Experts of a small language model.
Experts: 96 experts in each of 12 layers, 96 GELU neurons an expert, a sigmoid router, a shared expert of 192 neurons.
Below are experts of layer 9 (counted from 0) of a mixture-of-experts language model. Rows are named router (the router's row for the expert) and show model dimensions 0-223. Each number is 500 + 25 x the weight over its row's rms, rounded and kept within 0 to 999. Numbers have three digits each.
After each expert's rows: a language model's description of what the expert responds to; "mostly gets" lists some tokens that are sent to it at least half of the time. This comes from a sample of Wikipedia text that the model never trained on.

# expert 46
router:484513498483539559485523507492472542514479502469496490520496502509496504485479511511522519508511501458509461501480508504509483482503471486506490497524491517516487500502515528509535505518498473484501504528524527494501466507516525481468451447469506467534523560479530516508488509485520488505546495505456509491480479499450464538462457419512470503522472491490495502499463525497465482531503528539497513499494499497465504423479463575487486500544494456479474480502508498488452485489511524484550490510548525539483488514472527514490488503426515495506481448511499449503482493515561509502503540494531490501549507486490529472508496565504502468508494500495499513500547491485507486509486
It responds to: First pieces of ordinary nouns or names split into parts, often after the, such as Garage, sandwiches, Badminton, Green, Bar.
mostly gets: " Green", " Barr", " AT", " Bar", " Brew", " reduce"

# expert 9
router:477475474492497493497476453502509479526496497470527494461511501530490510501488521495526502516526485505538479509478507542494532498498445531467527483513501507500494528492504539541520534504489494485500530499505497516508469555530468475471499481485507503475516498530527483520501448492484555509500515521499492488485458534461480524573497509467491538458491449499481468468514504544464526529523506508526513533492497532508504445517491503496501505483510469475472500484467526503512480488492541502522480514511531491494509516567550523507482449472551524505484473536474477515510555497531495445486483479545492489500483535456477482500516489526544494478479466473444504531485525476457465515502
It responds to: Middle word pieces of longer Latinate words and names, such as cap-it-ol, commun-ic-ating, Pharm-ace-utical, Or-ic-on.
mostly gets: "cer", "ric", "ic", "cess", "rac", "cept"

# expert 32
router:490506485496521563496519500492484535521465500474500486497493496492523510476480519508511505514504496462518461524482527499509487468511492488501490502514483519502488508491523516513542505514507488477506505517517518494517460503522523484464455449474511486538517537486521516507487495491519480511545481510485507495483470504470455554480462410517468503526500493503494514499481511504465482521491505499496495494496483500471490458487456586527500511537505455510489482503507497493456479459488507478541493501531533529480507544469572520492498506431511480502495465526506485507482510519580513499542564488535492534550506495473512462506486578506511478498502503505502521494565493490510488509505
It responds to: Cell-final tokens and closing pipes in wiki tables, such as 0, ), kg, lb, mph, tick, dashes, plus ends of names.
mostly gets: " tick", " kg", " lb", " FW", " %", " aired"

# expert 35
router:489483469473547516454507539531502534520503479446503467495493502519531514488500531516516457480498461474501493492489527501495497474496516513457517481542516539556498492471510476502496484514519476507490543535479532509478501516542538513487512478507451436496537531477556489487527501452515487522479518507479556517484461504471511513490447425477460517534497492470491483484504519537512474490518505519497494516488530501491497452501493530513511464527520493477432537458517520471466504463538517472537488506511468481468504523478504522478475512472547523512515517523495475510533463505504532473498508510520472541482503511489519498481515511501521481506495500501525500533511502454452506471517
It responds to: Capitalized opening syllables of proper names and places, such as Al(abama), Har(ald), El, Pal, Sal, Hy(wel), often after punctuation.
mostly gets: "Al", " Pal", " El", " Sim", " Har", " Sy"

# expert 31
router:488488494491514542510511505496476525560497502412477501504482491484523504497495527508538498507525484458523475494466500515470477485508519490496495490528486539513489502494531529506502500512509438499474509534532506486493463505512523458498480433479517478534519546484515512480502501476530491508541490500446516520473486524434474526487458451515489502500503508490484517503468520512475472507501523543487482467478523503477468433501466574503479497533514464504470489510488498488468492484483504474518496509562551513518524512477519523486487504460517492515502442571518487529499516512566509501521517495509488533551505507485506442506503530515524473517507499495503512500513484482495476490500
It responds to: Prepositions and conjunctions like of, as, with, for, plus unusual symbol bytes, URL pieces and LaTeX openers.
mostly gets: "://", "{\\", "@", " $\\", " Soc"

# expert 43
router:485493501488490517496499531552504517540463503469518508512497486545483508470527497531534517494516452504522453503534483491475491446492499492477493493513468515502458535521511485559469537517537463486488530480494507508506519518500503459542502474513479451550516483491479477492499494487496496508457485502495518472511491518491463494509479513566519515511513504467470501490504502505470453508501509501579525512513527538458515476545475575480470484506517475432458514448489514499509501487515524490489476506537521497519493559471520509493500544487516452496495505493464459528500471501522498469518506473490509464477515514531491460498480495541529483521484525488504549518511506484515515472471
It responds to: Word-initial prefixes like re, un, res, pre, non, inc, cons beginning verbs such as resides, resurfaced, reclaim.
mostly gets: " un", " re", " res", " inc", " Res", " cons"

# expert 3
router:493506490490516549496526506483484542527476496466492475501495495492496522497479520513545493502494490464509456518475507498511474485512496494503500486520483522526496507495520527512542529511508483477493502533516519498514453498532514479461454421502510467522516556484520520489496497493524476506529489505447507496472467506457478527463456416516467520521471488484494515489459522501473487509492515512499501472471489496458500434494455584509500489527503436501475465500500496490457490470506508493539488509528523531475499512476549510490489503438514503517473434519511446508495504529536517503515522495521482516554504497478513467501512571501511476493499503506494502494538491482505503503493
It responds to: Blank space tokens in wiki tables and number lists, usually in a cell right before a number, such as | 8th, | 19, 3–2.
mostly gets: " $\\", "@", " Om", " turb", " Kun", " \\"

# expert 8
router:522543463484511497480519511472505482531440474487500537540513490542459468494520524532487517494518497526495480495505539523492483483497481483496462496540492577508463497524515521518493493485479486483458551549520494513473516535519519486494491515516492505509510502520458504455506495450550545467524503534502519500516489501465509532511494463506507519524471499487460508508480540524485511484546447537519502506457528478490521507509517503517504484483486448488468516463498500493498493489511514462482509476535531461500512535506521522462479500501519476487460504519544485519498508488486509440541520460489448498503553495495517459528532526499486507486474504523464476548479496486504481440529
It responds to: Adjectives and numerals right after an article, before a noun, such as other, two, new, several, former, various, American.
mostly gets: " other", " new", " several", " former", " many", " various"

# expert 54
router:458461473514500523481489530490515480506474451489494536505481485476501527505511539508520473473530464478484480492531538489464557446524497514490484527492529517497470515501521507516515496534503453499514550533480504505496489583496522505477496469497517476473520543502471475471542510469504476514515495489465534521532479484489513492483485528456520537474471523478438497507488556575488478482509481534502471503509493485511503507512469498492537491523525457513472524489481522498479513523517550459494474526495497517501495487512498539475469484499498457497507493509456484507498536534495509461506508511490466513523547509497493453511501541539536500507499513483490463511503566488507487452526
It responds to: Prepositions and linking words like as, with, by, including, became, after a comma or "such", "known", "served".
mostly gets: " including", " became", " include", " with", " like", " become"

# expert 39
router:511459509488503558506527511528482507478483476496525509483460465510551545511501508506506495484518487502531482501482499488514518483521476495499475519510519519519504510462477472493485528519520466528480501505501508474465457494509483479482512489517464460517496529513499509481505538462520520506523506504506530462492456477495513529492471485494477500494522485496450523458483513543454475542523496486544493498515533528519483516535485537503446451504519486514495497479472485511495498509512506493499491447503520507488543475515511515488482533473520488541499455513457519539480505488488516487535521460452433503517562501513498497499536511550517494474458506506489531553553544416457518486478
It responds to: Infinitive to after verbs like wished, choosing, struggling, plus modals and function words such as would, could, not, him, them.
mostly gets: " would", " well", " him", " them", " could", " not"

# expert 55
router:523514500482498568478556509519515499516480479488496475479497487498514531480526518535512481477507502498512488513492523507516512473523472483524502451501496513509475491481525496509483533483512476510508551528556495515522466527515517479515464450487462463495465581525484535479459460498529522520487463526471511479486501464467456502489472453492463485499488523505463491504491512498505467474477539502495515530485473514454472460493509527464487528541499465504492513480510487496492523514496544488556468502545514520489515520494510503441502512487498469510520482517506481541509493475492540467503541474534502492534485540494534467553560529521526483526471493471492495513486513453507498473516
It responds to: The 20 or 19 opening a four-digit year, as in 2013, 1984, 2000, often in dates and ranges.
mostly gets: " U", "20", " prior", "Pro", "U", " COVID"

# expert 14
router:512498498501497517470507536466487519520413442491519519514472485555489489496505478511513483499486487533521490556543505532459528478532495491454485465524489526490492521468506500519486528522516444500480553511524490523463516514505491464527456494462480490481474536534482492508529465475538526499510542509470549503508480501479511481504498518488488513474488474447477486476515490530471477483490493515512493496463514513535544523529499511523474469530529463493473508478491517465478482466501526467516492496514508505491528518495526526457466444469510501532483511509536501517514544509487511501565525474484476537524531509545458523509509506465517512535489454493475482502515488501480513474518
It responds to: Articles the, a, an, and sometimes its, their or entire, usually after a preposition or at the start of a sentence.
mostly gets: " the", "The", " The", " a", "the"

# expert 13
router:506508478434481477458492506452489514475477499467517491480508484526533531487499523506541528530501455509517470492539531495499516487519481432500490483525471508538488507478510480474477512510492481501473545498495538541487486532535494518508485476496502513499466523539503557455510512473526529484528538501477489533470502471465484495530526460493502507523470490468470519501474550512519477500486497509540481497480491556495511422475479501507480479529515505449467489484498527460483501500464519511503506514525484526560486520518512497470509469489511484531473487560446510501512466496501482481527534473519524531528517532462506479483496516525512450507529468502494501532531525486491507533517
It responds to: Opening fragment of a longer word split into pieces, often after a or the, such as en(mities), con(gestion), t(ill), pl(entiful).
mostly gets: " en", " due", " t", " tr", " d", " inter"

# expert 21
router:498467498494552501437560517488520499488499479474512484488472499493563530498480501518515474451505530468486497482494527482480502530507512502457508506493488526502458519492534569515528544489500462482496534503555469501535493533518499525497498488513497513541534489495498519487526487446525492551519527475494504508506489531461500514466451434485495533493516504478467509484479477497455490531511511514517482469508483518483499471524522552470506496524517488492471457498533491460481495478509493469535471478518492538499500516484541543463484513476511507503453492551506517523476477467510544472509545509523503477496559517505491517516501512483506470479486462498482516550525508496488459481503
It responds to: En dashes and hyphens between numbers in date ranges, scores and spans, such as 1986–1991, 50–60%, 3–2; also minus signs and to.
mostly gets: "–", "⁄", "−", "–S", "Youth", " Opponent"

# expert 40
router:483478482445506500527477547492479511518509449503514451518488463502502512510526534518494453498523527487532484536521503482505445474502471504473477450497551504478488509495531489516482485527476462500488535535501459493500489515526515461530496480478501518493501538518499504527516484488545503498549509534468505512502473491516513535505504450508485503478472496499492527474459498533485506493494451494499485499480500610512525464508484528499446496500518539477524496461521511496488477517499520501517475472520541494482477487482520495450505494492524475499488510479495472535489531514506594457495527528501502529540492494483520472522510535509492503496473463521483536523531512471482490463490
It responds to: Single space-prefixed capital letters starting names, initials and acronyms, often in tables or lists, such as K.H., Lamplugh, SNRIs.
mostly gets: " J", " K", " S", " T", " V", " G"

# expert 42
router:495507496487524558486531497476480545517483500479498515495497493505522514495468504511529511510498498470503465514484522496510479481507485489500490488527501526499493509498520540520528524542500490478522506530510531521516452504541525498497451432477513454529499538471518514510494502489536477511530497513469518481477472522448470555476468447518462511521498489492498493502480502504460489535513516504506486480489479495450504449478462596516496502535503475502467457500509496507485501482508504493531492487519521518510502515497573508488503505460517495519481437517515446496502508525562532502505565485520492512554508494512507452496519581502506473506489515508498516506558505488503499507494
It responds to: Job and office titles of people, mainly politics, such as president, chairman, mayor, minister, politician, often before "of".
mostly gets: " president", " politician", " chairman", " governor", " minister", " lawyer"

# expert 51
router:452457473467505490472512533484475488498483484460484521472522496493490513517493523527494504494530500483485457487531515499502494497513464515483458488487477491513449569492468483539511505491440539481492546510519493522539494519553471496486501481506503509472509498500457497495474487485533484462527562531499531505538498524462467483527533468487489534540504468509456499485531518513482508526534497527495451493494477579495511505496487529504483495503526480502470516502493478479495478524506466506514489492484537504524494522505549527489436457473495525472528495494513520534478546522519535522530515496464511522510501514504489484528515510545504485487515446445473496511541520470518488465471
It responds to: Periods ending sentences, often before The or He, plus decimal points and abbreviation dots, as in advert., 19.5, c.1813.
mostly gets: "\".", ".\"", ".", ").", ").\n\n", ".\n\n"

# expert 10
router:500508484491525547496527502488480526519471502472478488516495500497521518477473519512522521499501494480516457506471494507506472479545487487508503504522486520513499502500519525525533498531463483496498502540520522498514469503516502474470452416468514459545516549485526509508507494484515494526544482512468522483496473527450471545471459447519464522516489496486497508503470545499473488533515519496500487481498484497474506438488448584516470488536507447497477468505507494493464473496490502479511494508520518510506498519485544520488496508432521485529471442535514491505484508528549500498501561491524482503555516495483515452515491555502499459519496489516486496507550484479484482510502
It responds to: Final pieces of proper names, taxon names and brand names, such as -rus, -osaur, -ius, Aria, Oakley, Agriotes.
mostly gets: "rus", "osaur", "otes", "ulus"

# expert 5
router:443445443522473515454462537502460540495496448524504489561474470515545546466461524508484505501499476492507455546461485521513477496515489512493508511498504528502498568482515503495525508499479479518541541508485509521472460538498530507483468510481479510523502493521488453525491515483508505476498512530489532504539509513476463504480486429492475485539537462488472494479501497527481516463485515531530468523483504538487490495519535473523523492479515473490510504510541521476480512535483516483489485500529520498512549517473505539493509459468508507533481506487470495504493484496546506457528490464525486502502492534502470491523495528503523524529521503493479485540485511446472496460524
It responds to: Short inner word pieces after an initial consonant piece, in ordinary words split oddly, such as s-le-eved, wh-ar-f, st-y-lish, t-ale.
mostly gets: "rap", "orm", "abric", "aked", "arri"

# expert 45
router:466489451481474489463497530509501478527455479486480516480485473489477491520491530517535525497507538504521523492497495452442497501535491485470533496494487498549498492484473513511444479502494494498509564511510465511524523506514496475518483483517460480505502539484487515500453462455493487502519538510484531476505516509508497513485533478493498508529490489511483449520531500485485479506495487559522495486501498522482505436504496534503472460522529488479489530470468525486507500461460518475538498540506513504489525492498513535437495528449507481543540491502538492507507531538505507490530485488480538501532512561481547458550480523526523518451469499530491474535477503474496504489559
It responds to: Possessive markers and pronouns, such as 's, plural apostrophes, his, their, its, her, before nouns like own, father, wife.
mostly gets: " his", " their", " its", " His", " her", "'s"

# expert 50
router:447495514496519553487509520460528519478485501505515465494519514519510510471489512564523472507483487502528459555521524441469494491530501499490501496515489530499450526497498521525531494507479464496505509498499491507513503497508494487460506476512519490515515519498538484498490490437497506457497546502500550500507484501505440522512458526481495520485513458469484525442486494540475465480541460528550514513483491570477454475477520512495507468513513481543455452453508566508470477496484511525483505497509525512514503513489485535494463506497530485521480478533509480496511560475515534461513490522516495504513521497473492521502493529535541485516462512512493472507482531479470464495482
It responds to: Opening pieces of words split into subwords, often lowercase, such as sp, expl, sh, reg, rem, pict in pictorial, ment in mentor.
mostly gets: " sp", " expl", " sh", " reg", " rem", " comm"